Experts of a small language model: vocabulary 8192.
Below are experts of layer 6 (counted from 0) of a mixture-of-experts language model. Rows are named router (the router's row for the expert), gate (a neuron's input weights, with its number), up (a neuron's input weights, with its number), down (a neuron's output weights, with its number) and show model dimensions 0-127. Each number is 500 + 50 x the weight over its row's rms, rounded and kept within 0 to 999. Numbers have three digits each.
After each expert's rows: a language model's description of what the expert responds to. This comes from a sample of Wikipedia text that the model never trained on.

# expert 56
router:521417573532506524569430559483504517456492511420544516508480579549571439514484458468526435385527523458462572495522469422503459458598385498464551578528515557446459528511535429475437428582574509425396478519583497440523580419477443485531579502606458524508508516528481507492559540585468487583484465433504471490493471492528468551577535459547438497560500572454450574580497507484443422502476
gate1:560442490456439490449422492412464562522501563504483540462393525497529382500516498447541507569499446550511511443434490382506455502468532535403575413558476490382551537555533434426443511526522477563454509461517461519493527458530545487578461439471528466530561533464479572582505505568455521493548484521534499472450413468486532575481417476509559413492448616525598510493582431491468524513421
up1:494434499448522545568441425598529529526501535481526497547454508491463535480431377527516580474486470541536439518487366503507450595533505466573565602541493395569503523470481545460601574448542491588522479481539515471418454417534461478474591484498527544502517438518488539404538471494523557388480512468515478501522539487494579496659502461486503514509527546508502402477505484564492475591447
down1:555429554464518532489408505572474516517487573505530539614483487609477414570566387491481568494506431452550507535550490509527493461590432468455526510519472513477537519552429515466491549569503487499440460468483485489562506419502531448583440549627468530462373521550406589413492536544433542574575510443453516581489431461506549505464571445531484558461486500518495525528452555520501428505440
Category nouns and nationality words in opening definitional sentences, like team, club, valley, species, footballer, German, after is a.

# expert 32
router:444454582433410421578413468490443447447455419427462450534479512526538474496430443473527442438483433573528459521504437525493421391577498444539484553576538600519489473388546411458522545513519493448464459517444556468444593589464456463497473510567458484517498452440459461461532515516457479498501553474474503485509564478463420464585429492545567554425500459533465532565389518485490438511490
gate0:581539441609532470479506581474527514478555502601509499488514547567534514503552480457505470591451462541475451561454385489620453519580575474446530433476533422558439550537518456540545503508424518481532611465467471478441485489544529637420613542462506439550509498553489559488532511466457512517453456529559516490451384414545523484529570586441514445482475463433524443507529526554523523500510
up0:449482457631548508405479538496492457528431533581492524460410553440542428539558490524581508477499508546548516506511556507470480520502476459525435512581564481426569541466628493497453372534458532458492468555489508443544368505423537478539490569484513568446389535571599494519489563465484563457488399466470432421550513521456464502450485445506470540463512476417518561482480595490524490510480
down0:509512525523589544498511532466514431550539478526488540420422504543626588491545411560543564546512534454472472508480461485561507432434580518457540437540508533548536458559480491414582545547444453523502519493547526561468527494476485536490528585496484497529535546520593486419493568410447491484430434582510530487551428547560503510551584503534554527588574477633538584489468513490586539554398
Quote marks opening nicknames, the zero in decades like '70s, and election-table words such as Candidate, Liberal, Independent.

# expert 1
router:408486469466528402460459496586392448436486479496463421476480504546553515501495411522579453413520499602495447492527481508540459451513554485582492604507512482438538485526486491380446537405496479508381431520445525497530493489535423518488540459501485522569503553520414497494462570497467481554429599500479582461396472470400471520462436598504566508456501454471538552534446405529501527477460
gate0:521530563567582469524532574565577510468524550541651562409514512545587502427502445425525490478567530490452487488427549560524529546475559487579477461499554493529485456619491484503461486423458376574536548483438427411511424507550590632569416490573525507486486525454485439478509506476432462484493515500531476494445402469501526471519487453557520490523459437452479420549522515507524490498552
up0:480516502540473522430478481488562479430479498379561443598398588519491506405463503465483550490540557479487512424451500573517477550513413548477473513599417562459466489483470493508466574507498455474578556502463465519530469539494433537460479390583410530511617529476478501536420479443537474465501551499435494553415637438571456513388531497469471537511490562580476535511449455468539450507528
down0:506418501512503437444470445475448518521466414602436477495517421564499409466479567471476553505589563587532539407572602548494497489521487509552528605512489456532551500417429506462463474500525540488539555394497460450443485468456484504566535524529470511506572540498490451537505478561523392563518436538415484574454477455530437520385595557459484459421488447455484530483425433500457405478519
Table cell separators and country names or codes in sports and film tables, such as | before United States, ITA, Tanzania.

# expert 51
router:552483549449500529533477500466489406522368469444596575489518512433595516497448449549499526449467527450446588466454538566569530418523558623477516502537492452542514490473458462484556446492490456485539415445479524513408606465402508473501477540546462413454452477449413542486507562452524404463624517481433549513454470518543491517530455513444533411472529494578470501430472539429460522542549
gate1:526538483517471522324442387471560534525497540526498437474643517432410505525530587401528512497554474558538548474516504504477487604563515478537509470481474497441521531556503573498499510543517465540469559408512438543556472558443536531479433411383481541575474497474554509532479479534515477425490499580471443439506458470618471522483479552508549460444444495532526489513578466533523523467379
up1:535539555511494488384520450514521539462469510492501450541539522530425478520538565480444442452558483515528541463476481529513491545536466497482519535548485484479518637509480577480515531568383481552497578445537461524490509459486504457635521456243439595563500482521547533527527502545491483565477494599388447451488530507522494539478487450410495453499420453526528537533509505516526537495427
down1:468582563437513449538552465509455474437478446538517483531474571511411535458419552483469464426576533533566556444448447494447557565434579457514531587468537582448494472464521481548451557443503518487468489432527487437454436513467467509503483532533453547451485537428435459455466485556467577570573414452439418468401567458551431457405456433547484575432460547479539510483476457464565455548405
Function words and verbs or modifiers in running prose, such as of in series of, create, provide, various, active.

# expert 8
router:482496516450465486519474454463522426443551511544542428526449559467365500532444450542450382445514399533541443520516486439501485638471523485455487598535502537514552452487518544490444617447482483480509422622534504438535435494561404486466485499573455519478452436509501470499476563484424402589431537422502441474532476456537543473468516493494490458508463436517492536568504490546540497545369
gate0:550544514520547500519435587482569481474496533460462465441487584610468438533554491553435601397481503401558489454480448502455491521438499503600429411494527577467587462513451482525512440523530562667446497488538478612458508531514497479504390441524519525505522430447535547580451438488467450473480450523434506460499598557469460499447507485546491561457523548544447530472503497490520529596538
up0:546500510499502541454483592482547519434519468543529555514455489543509507505501551512437477558541493473496524483486501505567483512526517554532668485612464456477424551531430453580477450477479476436469509530445451466495527478455446421487438491531549499351583523461509579559419595495455555562505478526509409578529433439481562556551503460439436499417515505460575507533528449436514414588397
down0:508440503505498367558521447539499450403508418590523510408490493502514500458492526576493445495549577454520435539486568543515530521564536530429566604415573504510561406527520479416473505452559439476540509479490457530506491427508590547542428562446561520513515492491593464506514517484502446495589516467494564455471578422477495516436504574458489525504453468448508520567320444568505461509514
Middle and ending word pieces of Latin genus and species names in species lists, e.g. Titanostromb-us, Eucyclogob-ius, also URL dots and accented letters.

# expert 59
router:406426541466522440409446534534492493533459449499426530540499451514405540434469418419518496512478494522557413444525427551450501490527487432589478578484507529432492515443487392570454533472410432497414450490503511489452466461473385471506535531496506498584418531491441432454503579461516380511536434484514453500548533440507478469438449572506485564474439397487452538553461547433454460478558
gate0:553525498502576538463551561446449478558453508499578541519417536511492503518506518555496467471481427496510537419420462512542509549485528492554483525516444462588500401497362543547437525455431500523497508437519540504454402510460503580564562605507551434496417477517569483546476448468581466501419472516474533496545520480479519489535539441481431548483524398502498518627559550444587379621503
up0:438445448443480481586465454492549503539549491532488536605481598516461432527530423398507564447476503559466477537528448538554502488405528463383494464585515535523530556548469580564532514464514565498597461534522567562471452404479459536546559479433543478557462509485441481461443541503482411461507545540497470488555438408561502487458479386465525501515593527519460484512494526432465655493531
down0:528460499523527520484566541554605508512496521506535480544393591557455504452467499434445491516477501575532564545471472501498430470523574503465449467463464552497539489562384498476365571594424533602447510453528547563572483465533509489634513492547502501580481517443497489490475556479495470427497525539480366437586444491526607538452536515464499504510565583563531567503530512542559452457557
Labels in music-chart tables, infoboxes and taxonomy boxes, such as Billboard, Top, Albums, Peak, Phylum, Clade, and the bullet before Summer (DST).

# expert 14
router:528444550477494561464485449603498422544467483527572496514472539516481487434457429501411422406529530443494440536541517462423526595491456502371546387495530503511526437522439462522501496567504493507430452639583484499507555495494473562407531482573484523433547410454571388573466449419502514485503445432558478461545555517580573494400511493476519527573484506495515532458511531467543491493527
gate0:515493490543505529557516479391497437499549481519499461537489458528464470457526407605433535488559542402497473493495510424441509498425604428601466414354571526510521401503558520546521486507542547466577579516635397525456506444486536523457467513497479538484530445384491530547597504504543501481439511514496466439482490384523536484478497469503413487513489508456496430456532535472535432434528
up0:419589424419520501551476529502542456413464456541434360459436503543454518544541471494560469441533548472515543496430485478369548479481437512458545537592389488498438493482494498476531554512522476571491524620458491411466478502519571477484559416542553497492581521502519486484517362494494583568513535478435530431557429512521504559530541577523493529509519509516455520415459457554543480497402
down0:567571495499541499516539415476513518569506468461516503429469520434518566517491574369503481534452486483506498495372541505466519486474490462486424538434507436505454503423433522476482534466437472490432445483429411546466486497514471513459541495484514451470449459431535588362571539505409450508488530501479592490558459602463525469508449613470425624448559522529636481536483484463452506473563
Word-initial letter pieces and hyphens in biological and botanical descriptions, e.g. White-eyed, Red-breasted, orange-red, p-ink, b-ranches, prote-.

# expert 31
router:464494566487525508424523496613481506511490479492495454478444465505478479569483433504587473517559396493481545453471502599514471510551517420560568572469621520550531432429459566391457470385477460425537582463470494582491524493486506457545532539471510513495447504406534531502461550542513494455481530459483424494520573461616501427583485543450488549416503446584539489575472488522514455627453
gate1:519546487499500453414434635483609535543567538472577566442512539471563491543416556460556545541445471403513517501456492649591482513477639453456545482435484538454439445573488452545491481502510543516563528486500521550548458543479473507518530541552543481581485527464520498463452458535469576477489428483576497530522456492572452504435478464597457410516443500497593602469538504544529488488528
up1:454506444494423515529469374493464417359503530543521512547458539478558511507513489530557548525421514460497478517502485526500412483512513463497460607565578496518568441478521544546464419542546524523511581518527440519475489512558625528449530425433550484519551396492500598502434446448485473516496472509423563583492463586453488582526466442551517533436524504474498464490548606502558465526641
down1:473511574481489532486513548513521459487497555458478541491521537456420472533494519488523480492413487524519532488614507443548440371486568472558485584513590589480574570537462459593487574536517565527560512612454454514436429458397486482463523531476527514624468571519549464514506435479481560486482489498493563465427493559565532432460542475579484494521457414574422463478612517506598535423510
Final digits of years, dates and times in sports schedules and results tables, pipe separators, and scorer minutes like 24'.

# expert 42
router:470378589473507497463445489541499473534458451449572467484453563630446459472478512507568434429638523504406584536541458526461469471568458459479561423477512489462464494534538415383502523495486540416450452609595500446626483516481514533452523497570493540507527463455478513491564454423475456524498480457457464503504571528476468573511512525548506509572468492515407524546467456502611497513530
gate1:493468540585480530406493494524426544544616511538495448486514474604515475623545530522553478477499460463531439497461542628525516523512513472476413509467496449584450445430504469564461425519610453495443470406460545570529505459520524523461466456418462487581488533487536449436524561522479461587477407463445459509547451470467438503522479423508455524469493373513456531453496489490513427417606
up1:500544480562489518522546458493444437556518533528441454526472495523470454449447416391451523580520494424498590465530511548494439550486470511510466548386444625482485488513460518445508508521419451530514473562580377503479548475505425439553530392559502486498415497474453495517477450408436517558495448506527352548435525389529432497504603461524452475545493513535456460520538457513516427464550
down1:452611359438466479600545548486518619394470448406553599533466440469539509432490468498529500549552437509500420549520468462530445474484421446542427474496354447488482541523469524472461395486495543472378455465541478515547477469506493496506502486497403547488605508442523476519538480482507467542484516548464458466461505596495498471573506402506437537514452520507441533456501516530450476463528
Articles and nouns in species stubs and taxoboxes, like the in "a moth of the family", Genus, Family, Clade, plus nationality words like American.

# expert 61
router:513450575460436483541456448537465434446569430525437517470460519492601535503460423514555458498510519560513479567530491514433521389527545484518535555564524550545458509522568424426510492489447498494459460567457580468511615568512471496505401639554482471436490492462519435375480507486558419549508508466458482514519542418469407398567451477530482530485528525482356507491443528554491502543505
gate0:477560448480491535558488428502618592492493534471359496522487546576511404596488447540462457434523566517386602474497502550478398538551491521431462563502583541485444522508492490494509541561503542526510497480488455517484519451438495548425469470479571585541485508530474490524468482496446527380507516498639472474414482455490525611456498489572501482533504643508517530522587520514515510493538
up0:515476554533613465478528464433500530455483546428520521497514552468519506476475537402566486585491469558450480581537505512507535525569541556502505499453507603527325487490475483496433530418475575438520531590484520545508551573458404535498481536506511480451553460537660479452578410456454532540512486570563458535542439483500544550516430526482448400453553520511454523554523551524470530510401
down0:498609463522540451373554489487426563483508505454449511522433521537556482544448464429433531485495495549545583601546565562474586474505447546548534492529545400499518475489430553582493478542509522470644546440467527513454467533379473512493520469538475555531476517532459549500472510522439567473566540495474562560476504516507487435554488569584520508439514452392543553420392543497520516434575
Determiners and relative words opening a new phrase after a comma or clause, such as the, that, what, so, which.

# expert 43
router:560546537430485532547490537517474524530488483429503501488449587523550509459506410579452538474587437428436551440516580491501595465527480564500414501572511479543570603518563493448562514453511510480509433496516497481512522517469567471470491477583476437467589559467502516472571508506565446515437562646511441487418569469431494419538569432437445506546430547560410477616448495490536459490511
gate0:522485590444530400563505523449528522467485403528540456503544525420508511479553495465524429465566500446570439486539507550472519523477494574556492505516560413468462396479498568598471530571458378551509632465514472421549536498526508568516523564540476469445552446468515504628495527446508388444497556516465511513381489513542497511511537452579464549487524503482482568526457425538489402519586
up0:518406474483494492501518486580533540436464455519489440524582477555562441578493459454502500552448576424571581437530602437536406463453458516363544561427441471533518606443378550511523455545486574552493540513502499513512441544486485510443541524543477571531477461557449536421479475469454455501418476509550488514591461535469475483538469549586516537598418454475452449465569549548499470492488
down0:452472453589441463503493528507495603466507510542416593517527541543560476545472504590497469566511422559505599502517510524479464435544506492453473512437555546515453506459395555545465456497550489548530475436486453538466519589561450452482449571421528526446436509563415587493529540477501535502402520361536489577548468474530493587433530410600486518454466478433499490451422544426505460456447
Words in family and biography contexts: his, her, possessive 's, daughter, married, and numbers of children after they had.

# expert 39
router:435414572455442426571416476535462439441428423436447468555465501556529452514416476478520445437493479553520469534537442501479452397578545459548518545580525568498519438420569438447515555517523491455468446498480571450461608565455464449545471551565455507525471460434448467441509456524500446504500554466463477480517559460435438436593437511536558570442477488551445537527381490474479437493455
gate0:598491408589580519536571508496521569514499584559535435515480325530495483541544501482470507544429467494541477548431466517570492456596489474486522448511507437527489566546532468533443565503528480504551488426423413489522514535604488457584456525340564482464526461502535503586470471510430417545491473476505496587473426575505478544459484522542486504568468441517499488471581442505489563559493
up0:514508651427451500432486513498511630484444621483569468564499444510438435498568470587586469627538432456465365463549475396494449537463472540473489500555504497464474489478490492463506484562512502537519488534554546539412464504451411497497483450498470464447500523455550511516557471510467515504430495481516488436456495622516454492414573504585450505491590527520523515520479475507541476394555
down0:421388469473408563564456495454415423438463473482520432498528486501557487548527455439571544499538420525572474475459449472441407575474482448587476481524470519444529495519507433531516495478480461426547423494488550516482544520489516431470526536598521516581459534477516426505460431574493484529434476422480424478458504465454574422536476594538488586552501472474426506657520474537529586525563
Words in official names and roles such as Department, Ministry, member, Minister of, King of, According, plus fragments inside proper names.

# expert 34
router:594474505494556487590447514382512489431528500594514519465555469426597460531567453530536443486567449439453561467509556498447573409604564461456544474508505551515457594469450481484471489585480532461526422477444497432485564494452421593537432570586480536505451500433527467504468569471456438596594483535479534605484454449440480550557494487560507501459506471515484506429473484493470494569473
gate1:496539571526477547472492600446455456457500551531469476533433574424489504515539492454580520494424482444552547423426606533446540624554387557514489547420483511490470451483410486501590599509368492479466590579405515515494521464530504564457511516470541538532501478455544543491421477484536441506449558495474577494562542513437539548563572470492520533466483426527466558580479499487446445546459
up1:469441519545450465566439448315427447533347496547482501515514408571405520509528472519566453523407456422514593492395497514515506452543492504537423479551565425584519428564490531545552501491491496439500468445461541496476525504490506538482492537549472442495471484519416458451482455543519470551523519472439396508555556499552457514490527596526517613463542493468551511569518564505488527530467
down1:469489550476526520391414526590486502505558532533436602612493623522493470486523573483497549479466481393556528481521489395439521530575500558533427511491483452538481413550516510492491564513467444439464533479480503539535386522511452508507558491460613518502493454478533393448544500502542471488548497506536556544619414544465459464514457444403481543471551441521473521596451528481551432445559
Subject words before a main verb, often sentence-opening This, It, There, which, or the head noun of a subject like project or pandemic.

# expert 46
router:501564517459478523523541529449553472505469508606519579445553550507535522494528444499433523509480527537433591557495570520448413460525461587391470460427476537533551511539486571486502500523494597560551509386517548493516566493443549501522567508555519411486510519583500585509567520502547442505525536573529527531461409424543547422533532611445540428498513507520554466421476589530408542558602
gate1:558482495519513565569444459362490488554604487443454460449471517500470443452533372461525484528513507474484517513445415453485489521518509465524528541444552514542428529564570500488574539480509427491446517636541528516494511549521546494633483453488446479462526464504534449472480458528515504430512527528630487465409613481377529500537531603439506519525504436570452539561496474455407547511525
up1:531497534508431470512497570436459474519471525473434506476565518522469431587535467502558498496515494439455465480434448441582525509449487396486528499640518479472533450441616558468415446513524540551569549553536436420500538558560415488541503500494490545541523540561565500491482452525575578461558451402583572529416623459488473593457526541476453522558454559488574524415499495502452497549541
down1:490433552530514550515457527432484488579543517501507515555432456474473488443539476541460517444504493475543504486434572392476571562432526375519488456466570425522495592520494489456473502545595481451499596485497431472593478581504467412447590436500455509548568550499536435481561432425544497431567556540531480440529585476483425544488508462522495552622444499511467585540595542484532542434519
Verbs and function words directly after a subject or auxiliary in narrative prose, such as began, received, continued, causing, had, is.

# expert 19
router:481458564462454499529452492553477403462448424459452513517472504545573443542417502450509441497448505513502400490527455484477459395571495499563460529622611594517560467382578452533520513466584467469485439480519546452466555571425451484542506510550502492563499486507442420432477484499501508588517515424453520459523531500487429425564506503551573527431432510550503545512386463463555417495561
gate1:487473526522580522517585481433501529485520555516535450509519497507534565516615577573418452514470542548468438413470523498536410509486547481411483445475521520508455646531486574428514411524500508470419525474507489435485379446541483482512507476484454526534490564434548518590522399519437466530550455526573456487425465472520495495572616549482476495600572552563470455505602524504545542565456
up1:524496597463475511523601586490435511540493539592445526519550539610564550448491458473567532566471476471445509487537496511454493550519563488471542472578533603498523463517540499491422483570480434516523481514423463469498494488482619529563484480484537541574567533507543470534581434513550514540490569530556534528631489484515504532416504529607492495577569544595440533496590549631457487510424
down1:572444541442468558489538543609523498472489414495459647523607588543472454419488560477557504469498428437505526490506441539476511574572587524497634497608520516463584475489544536497521474540525509521532570562540544532505562583422535513426402435483492496436414535474500477483437512398505489517529498508531467490467580459491492515503512474516534483517493467506455467457370481517452438447429
Words and word pieces inside quoted song, show or work titles and some personal names, such as Blue, Night, Love, Cow and Chicken.

# expert 60
router:453532567477415502595428403570471460464495533486552510568497500514497478500525475436532478603501421559488532487527494600500430440603599475529442547484558458442571447449586432509533542436507481469553463591475557440489498468517503501587514593541479557519549521454520424520584505564465486541413544519437448476564502581469532480533431453538598511537503414443428563486470533471480489497564
gate1:476595524486481590441556570564446654502480529542518528477502544471405470507567505479485523554551455507531525610623549580496516539502508564523494482538536513500577386490481576598536436622486613538469532531449485577474448459498499501510525561516567526557423531568455497539515453511454489475502460448542430514452524549504497438452469566409518459477470492428504462445540485516569485467559
up1:545630454521506616533488531487509519618506457562444522517499539526476556440507537499424497447470555441544523514528447413664504478443502412480471504519527596548420504529545472538472517444540529437508567525528538526550480439425475506446472474532434439587541542453444494540385628399510492518430496569497470413454498512466453522496577536474477465549475547504436555531514503527533488468502
down1:540482497468485455470486575486572494454480514424447391500447505541533524501496487521629554566480537553430496449423524471509384477523447485473488510477503499534488513567407600526484470470490454505481489460514498458444458541510525552626533474508442425531500462450497432556559643478452516476633466520484481486462441557563593451481507445451438463537537465493529416539594579554499552493604
Spaces and digits starting numbers after "between", inside parentheses or durations, plus taxonomy fields like Authority, Genus, Species and currency signs.

# expert 52
router:505538589508499517480478541523532453479404456491567522531429545494590477485508462528477541460559550437424532515479497539485442441601470585535440525532416490495607574495467441430520470485521529504517423510539652482419558493381505522441453523613457474483431499490449508492505567458585409490490533514441524507488467422535454451544531511427466565548554569553507453535457436420443490445551
gate1:545472502481552542555541425505475575536437616612482543451481461532521523552391455462524499537471533439472557500441509460478586535501515518554496506491597510485500506522445571523444497472486506484545501487487438516431361540420502483506540499514442491505522477522517468581522484390428442522523391553508515479497478473508467445472417432535489533564587519522498422581580480489495484702520
up1:506426477457549513533483527510466395562477544486420510530590550492455453424537530545461439520530390473405476443476436452496564442499467521487469485460546563507472481452613501550496510506538543490491527458436502507472481548608472472454415545533471466518508477468373380478531573466628413561629500495475450586544538552480450408566449540461484533478539437510542526502469452454485488474502
down1:498517483618583482429521603498481481485510442589486533445475459494510545494539479478534485578523484540529478430440513468401371473530436454509586569501613569499503491525538536527504552453484464533465573425515547432467533596462560425557522513452487462478482482498503525518497525554509454494545507470459565490507510566575487478606376472509446552535576440548472506566586406528427401451505
Articles a and an and following quantity adjectives like large, significant, initial, first, new, as in played an important role.

# expert 16
router:497570457512489530410419465412590483575518540484457470515505540421468538538519483584523478564477509555486394559518466440520554659504462447531393548583526459522532569496553555529484562474515469449540442528448448518557431584496516506544455478425453492462499573579545503522581392476532489522414531452497467507531470550457496494473540494405420504471526480480547542541565528571562560450439
gate1:438447418540457527529525473448531411539450524512453556534548535461578545466556488542462464472556496482463504413505565462554562611526429419527451578500551480418476561509524580473452468541452497496494453514462508459406439542534435487497548460527405577426507490500529493569432558402524434510387496527542433553523554500399561485452436579537557464379499484446503538468510523516488514417467
up1:559508384562515486470485537501468401500558519507521448501490436536446478384497502522483501440513553510491505528531485506512459401499546530495461507411501449558466537610494403509472519573498539483480420609503605441500536560489490457504614563462513430586409466460545549514508511494576545560555511496605523510444395465547454527461510436485510455561519480496462538475616504514498538478362
down1:622553492477522558499491445450459511515520494517441535507539474408482453429462446452490575461496585469530490422445467472506557459467516537529555548545507535462480443399462503521592475560524516511571466423597548575498485480528474567526536467532465516550434511465451464484505489547556437607489433523412375517530512588497518559458563384564476467437523507479434437534564488553549424556398
First pieces of foreign first names and surnames in sports rosters, tables and credit lists, such as Gonz, Al(v)arado, Mic(hele).

# expert 38
router:619476543600539466564492477440525465557493563492516569439479553519536480560476426580514504474486615521454581418519508394499530458538517456461560528513479566430483526448439457530499433517427563453469471443537523551543579549470565573502475384553507483492480434498453486470606528446580591480529523544546583500501504415503560531466461504488398515578541550504471447447510434510456573517481
gate1:496505542526540480452475352462502494561586507473443564512541467538496509448505492466549476508378488465474443472515534535436529572535464452397498515468493520540462635481386533433440500472402480549465496479474448538503555524550475563482404558571454554397477429364451510555561443485449509501525480477541369436501594496517497450517543444542460534482519497497433497482463536498550547513533
up1:436434509519578556411509561401486500461498504467410538479508543467481463492425561459529525507461413472575584547520506511530474456498445503464467488451460616541533499560511519540539598467548484517512514496531481571531563357498498457547545488500516482572448609467440568463513397516469455486406429543510513533457526474529590498546587460560462452475553604530447489531484438468438576554583
down1:508445492543503456511563520512546491404498474427565532503512447474463523472459542529592443621416504540524518434432487493559475545509498494532420459517538497628534425520479407466539565434446471484526499497471522558560513427517537455557662462436474465443385534491495452463520432360516503506514496476475547495464535532417451456481460492457440535528473480583510514483542423465562520389544
Noun heads and suffixes ending a noun phrase in running prose, such as effort, process, concerns, organisation, effects.

# expert 20
router:498446533482487461518490473564432479396496491471591480558521475505599396477464352478512536548563406497491491421503544527475552456559548511487524504544524499493567420519490492460460436432554565437533463477527581456474478453424464496507473580571474464629560454393445398488462497461512415587455569501486553433475433529445499518437449548519496526477492450526460559501463456530483497400513
gate1:536526528526496579381463433572479549519493606486442463526534519597556471463574469518517509585507400426456574455502498481539492452461428527561469391483509498548443480494485471538409455466544465526529437582484498427512426562464458467402487459435502499515481484514483455480488542520451509546378411564552544454455433576526594437526470478588503502525453513545499498532540423464546453597547
up1:594545512495436470506524577560474504478502470427590426511588474522475559496509482458442480446395466468501521559428507584470527561505493556478527492488483360579617497490441495488481483506535471511475482568448542503421474526508533439434454519476405560458388490518525467530498469480455372496466594484417523565435493525638447450535466535464516465463446439489484485450522433468532517411459
down1:378541518519429568530440456453476436505477489404516471570515543453383391501495567442459455559450479561479423433452459490515427564553621458499574588539523508461457466484525498482486604476469520462448452578520496555404507552523503532514487562436497561539543435529490436513429427511475545468591378386504511442548519550547526508484461559539513466516506465463532522545544489518513515537490
Mostly the, this, their, his before nouns in prose, plus mid-label pieces like Side B, Infraorder:, Sonata in.

# expert 6
router:529508501464520498491469549536534531480520469465481451538493453490421497509478567606453578515532469555466417487515448425429467516508454375631540532521540453552476520498550544411507481427602475492582501431458508485546426519543486481502373508492452560408471495489414475536568475480475427519554535532524415513489542506432521503547612469516526451453504456483472541621493523514593443491368
gate0:527457491546474492570464486516507582489613546543501517586540573539478485440435539493500548514529492518500526596534474545518421514546505504446522478505445467475520594535485512506483511501601533521564528651497488429437406573457540521541398459492612463489506586500389439513534528519513549437495475487459467468542521475543562363594443532511401556592459418447540517551512498493527523505468
up0:544466561476459573413462426470465524515499562486454533568539386452532488495577479572588581532602505488467402532420598531473564487465470568559525563429487491520476536463513435531448470464498525504545474517506458500516437545473566591563426554507533572474549480466515454543515541611485512482467445542411607547463503544565488503497504561516548608492483529586512563531519463582574523434496
down0:429494464535492442478514458573513529518482483497540460423537525432537496575469457475531452502491474512447431530534509556381547525528445461505511495548502459563482482504558509476621499376566448484422363544518530399513417433462567556577506572568507529475459384526439476504510543568483535501451470534508426494446502459415439482560511503556522422535471475470448438534584496595525489450597
Middle and final pieces of personal names in cast lists and officeholder lists (Enrico, Cox, Hempel), plus goal-minute digits in football scorer lines.

# expert 10
router:454406567450474431618497492478437457490416443461424505538475526548536473537476436457582493506511520493490518574528550509532466426615576528551510474536513572469484490405503481472520497527545476430469428519450583523472599570445501543548516522562499510537437446485524445429590486536536417572512583531456430479502536465464433512535478505513588562455512459572531571526439498513431419424392
gate0:532526494511436533510571479573560558501595534541614568462503359545553546499568570541512479549506465566547505460591500500519464600431535487441467484463472464575568585590461592430484559509412483573489525521590538499445502533472507547499484610471580457493500556558511505434507534476450494436526525470508563488529505513451490511520546438530397488547450482469489447528568519469492461633493
up0:527562426469494447445517505457563538541512505592503561551551486438471464455557470378553516490440476454564477504402478516502559428567491535511494554468584478486532390538411538587479569602518404475553417558467452504447489546530584538544519479489525516517509482463418482448501529486516550549420446507500501614408359499519453464516485508556466494500419410483497519534486555408490487470496
down0:487551434486574476404480498469433460506588421582453527537423469460478483453446484529476522552435578466492471548591535482504439477450405510527459456535471404500510612430549525541565368548524503546536454541523520498543455453533520531476434489489440541502544494531534525539429485505440443425432392527462535504527417423556637461439411501467466490474545535514504501489584511466459556526555
Subjects, articles and action verbs in historical or news narrative about decisions and conflicts, such as announced, refused, the apostrophe in coup d'état.

# expert 15
router:586538512488522489499484481551597467596516562485538512534432535373510529541474473499516517523517505477529375582475477379537611558494435534565406520463436498480545505489567585532552518483515511428478480549439495495640463586518552453466545457536449489443519564510436512515486479472477584428447476426473470456481573504395549445516507486446478427493523488483458598544527469539568550446483
gate2:420475411528556504612517440445471429515523495522420624508521439451462524539480498528459458541517524461585620512536496488463616580531537517553533489523523453552516501495483560538563517497477552514494513508496622413510470468585474490366556500475548514580504515537473520456460458479497538543461456587484499488579521543441586564523573399514486464548435545498523478526476549553604475567442
up2:552542528515458437485514502537512484494515465462518449521510548482509465470478464516578498488547460427519404461514534454541575432490530477472556501458402543470499524488588477466500440435558501431532480611535487461500459478514443584572597411475525460372509591435516441426425501482493455432634406550615421486507449546604457429544468428544515456427522526481452519469471493528445475469508
down2:445476470508490576473473586508482543511522459601529427550399490394411498439520482633488517500512503469363560528540550547471612407499434445539516532533536582554457548499527438524453518519508513513529453610545395493532546485463509482518406496518373474515543474450556468476501459522485552505514488521453547475468636505595460471587548505466537466527481510468544498487513468534536467463549
Opening pieces of personal first names in cast, band and credit lists (Marc, Jo, Sh(annon)), plus co in co-star or co-founder.

# expert 9
router:553465560499455448571535546522531468485455522387534581489464528415509467422521413450512438499446522455570446520480486364571493489514473546476454385585476508530500581546513475462468497429456465465426444575587503397587547521402497522416552454514472510518522446532474559477476477424516559448489444472496428452583566572600509484516517454563486439495571558471469455500525521474507540458522
gate1:526510504416445539618595479475550595454528541498424465465430519562463532449494549519479505521484473454493447546575525464513575482567504463519401468600537503477510575482477502546494521502607515513543400469443453573516534568516502624574567486475526585454552445542516602547484527444476542489545513543516485430454564528574395510519525527499488444537478495475505398514482479545465398566416
up1:510522449449447411461397485576532489522490530508562527485521512478542505521496431489453465476483484466612513511522497524500604663442456451461582453529491433535510532482532436574433440499445511636547459513480468538509505483480452628549453482446521470512498522498495563524487485443506489521521499538431423559440494547460584484557546537589571532477580482600570561522548495411594443468487
down1:504496550445467473482524465526552505438576534487427510476584498465474553463499589406567457536561529522582518519611499462583548417551439484483527516592483481449495444607402465587457559559500418424494516585504511462514583569459441519509545448450462538481520485517510518500467518622506431523528457488366488500553485538474476435473507512405552418522507518477500486495566443455543439573436
Opening pieces of longer lowercase words, usually Latin-style prefixes after the, an or a hyphen, such as un(cles), re(gulations), pro, co-educational.

# expert 21
router:439457573436436434576439458549482415446427428455441490581460482549534474508428458489544452456502478562519446538530460536473416393596552462541531560574560567507533456430563423462509547516528484460440466505475553486445606539451467455527476532561462523520489477431462451432532456544483482511508561480449494487485549485437431419583438532536575570430506480549452524557385526469504450509447
gate0:523489471454545531443532485475556568491380565521558474488584581538512557455564513489469463487523540505448468505453488518502460605483487437441500465479493455404536488452510583489456476501489500464500618480439520476551440547457425520401452529445388542524508510512492390476382468476484520437494424545435496414551501523585483602483452496537433429528400434490469442419529541406475483533482
up0:506471473457559441474536534458541443468419608435524539496500543413546513484564531494395489442524441549497523457457484548587460484544519486464408513414498337526502542571461578523464511578516575498489542541522580459586397429483526487501494501505609488551410420522554462535474424511551500553468465494475530451500489482442463508503499632491484525546471433483512513473587528526456606514504
down0:465531459468499420398544508577593539376549454487464443507576480538478489475621511461550452443510493534503516469574491460481438449473539406487525472492518485377555470570528537553483574507434428419406421541550551478434453573460443480539570565448500521475498516462453485485457383581460467554486552495495521474474478496487511462464461458607533421454498442538457519541495521471493482395455
Digits, pipes and semicolons in sports-result and race tables, Kick in "Kick off" rows, and scattered verbs like spent and exhibit.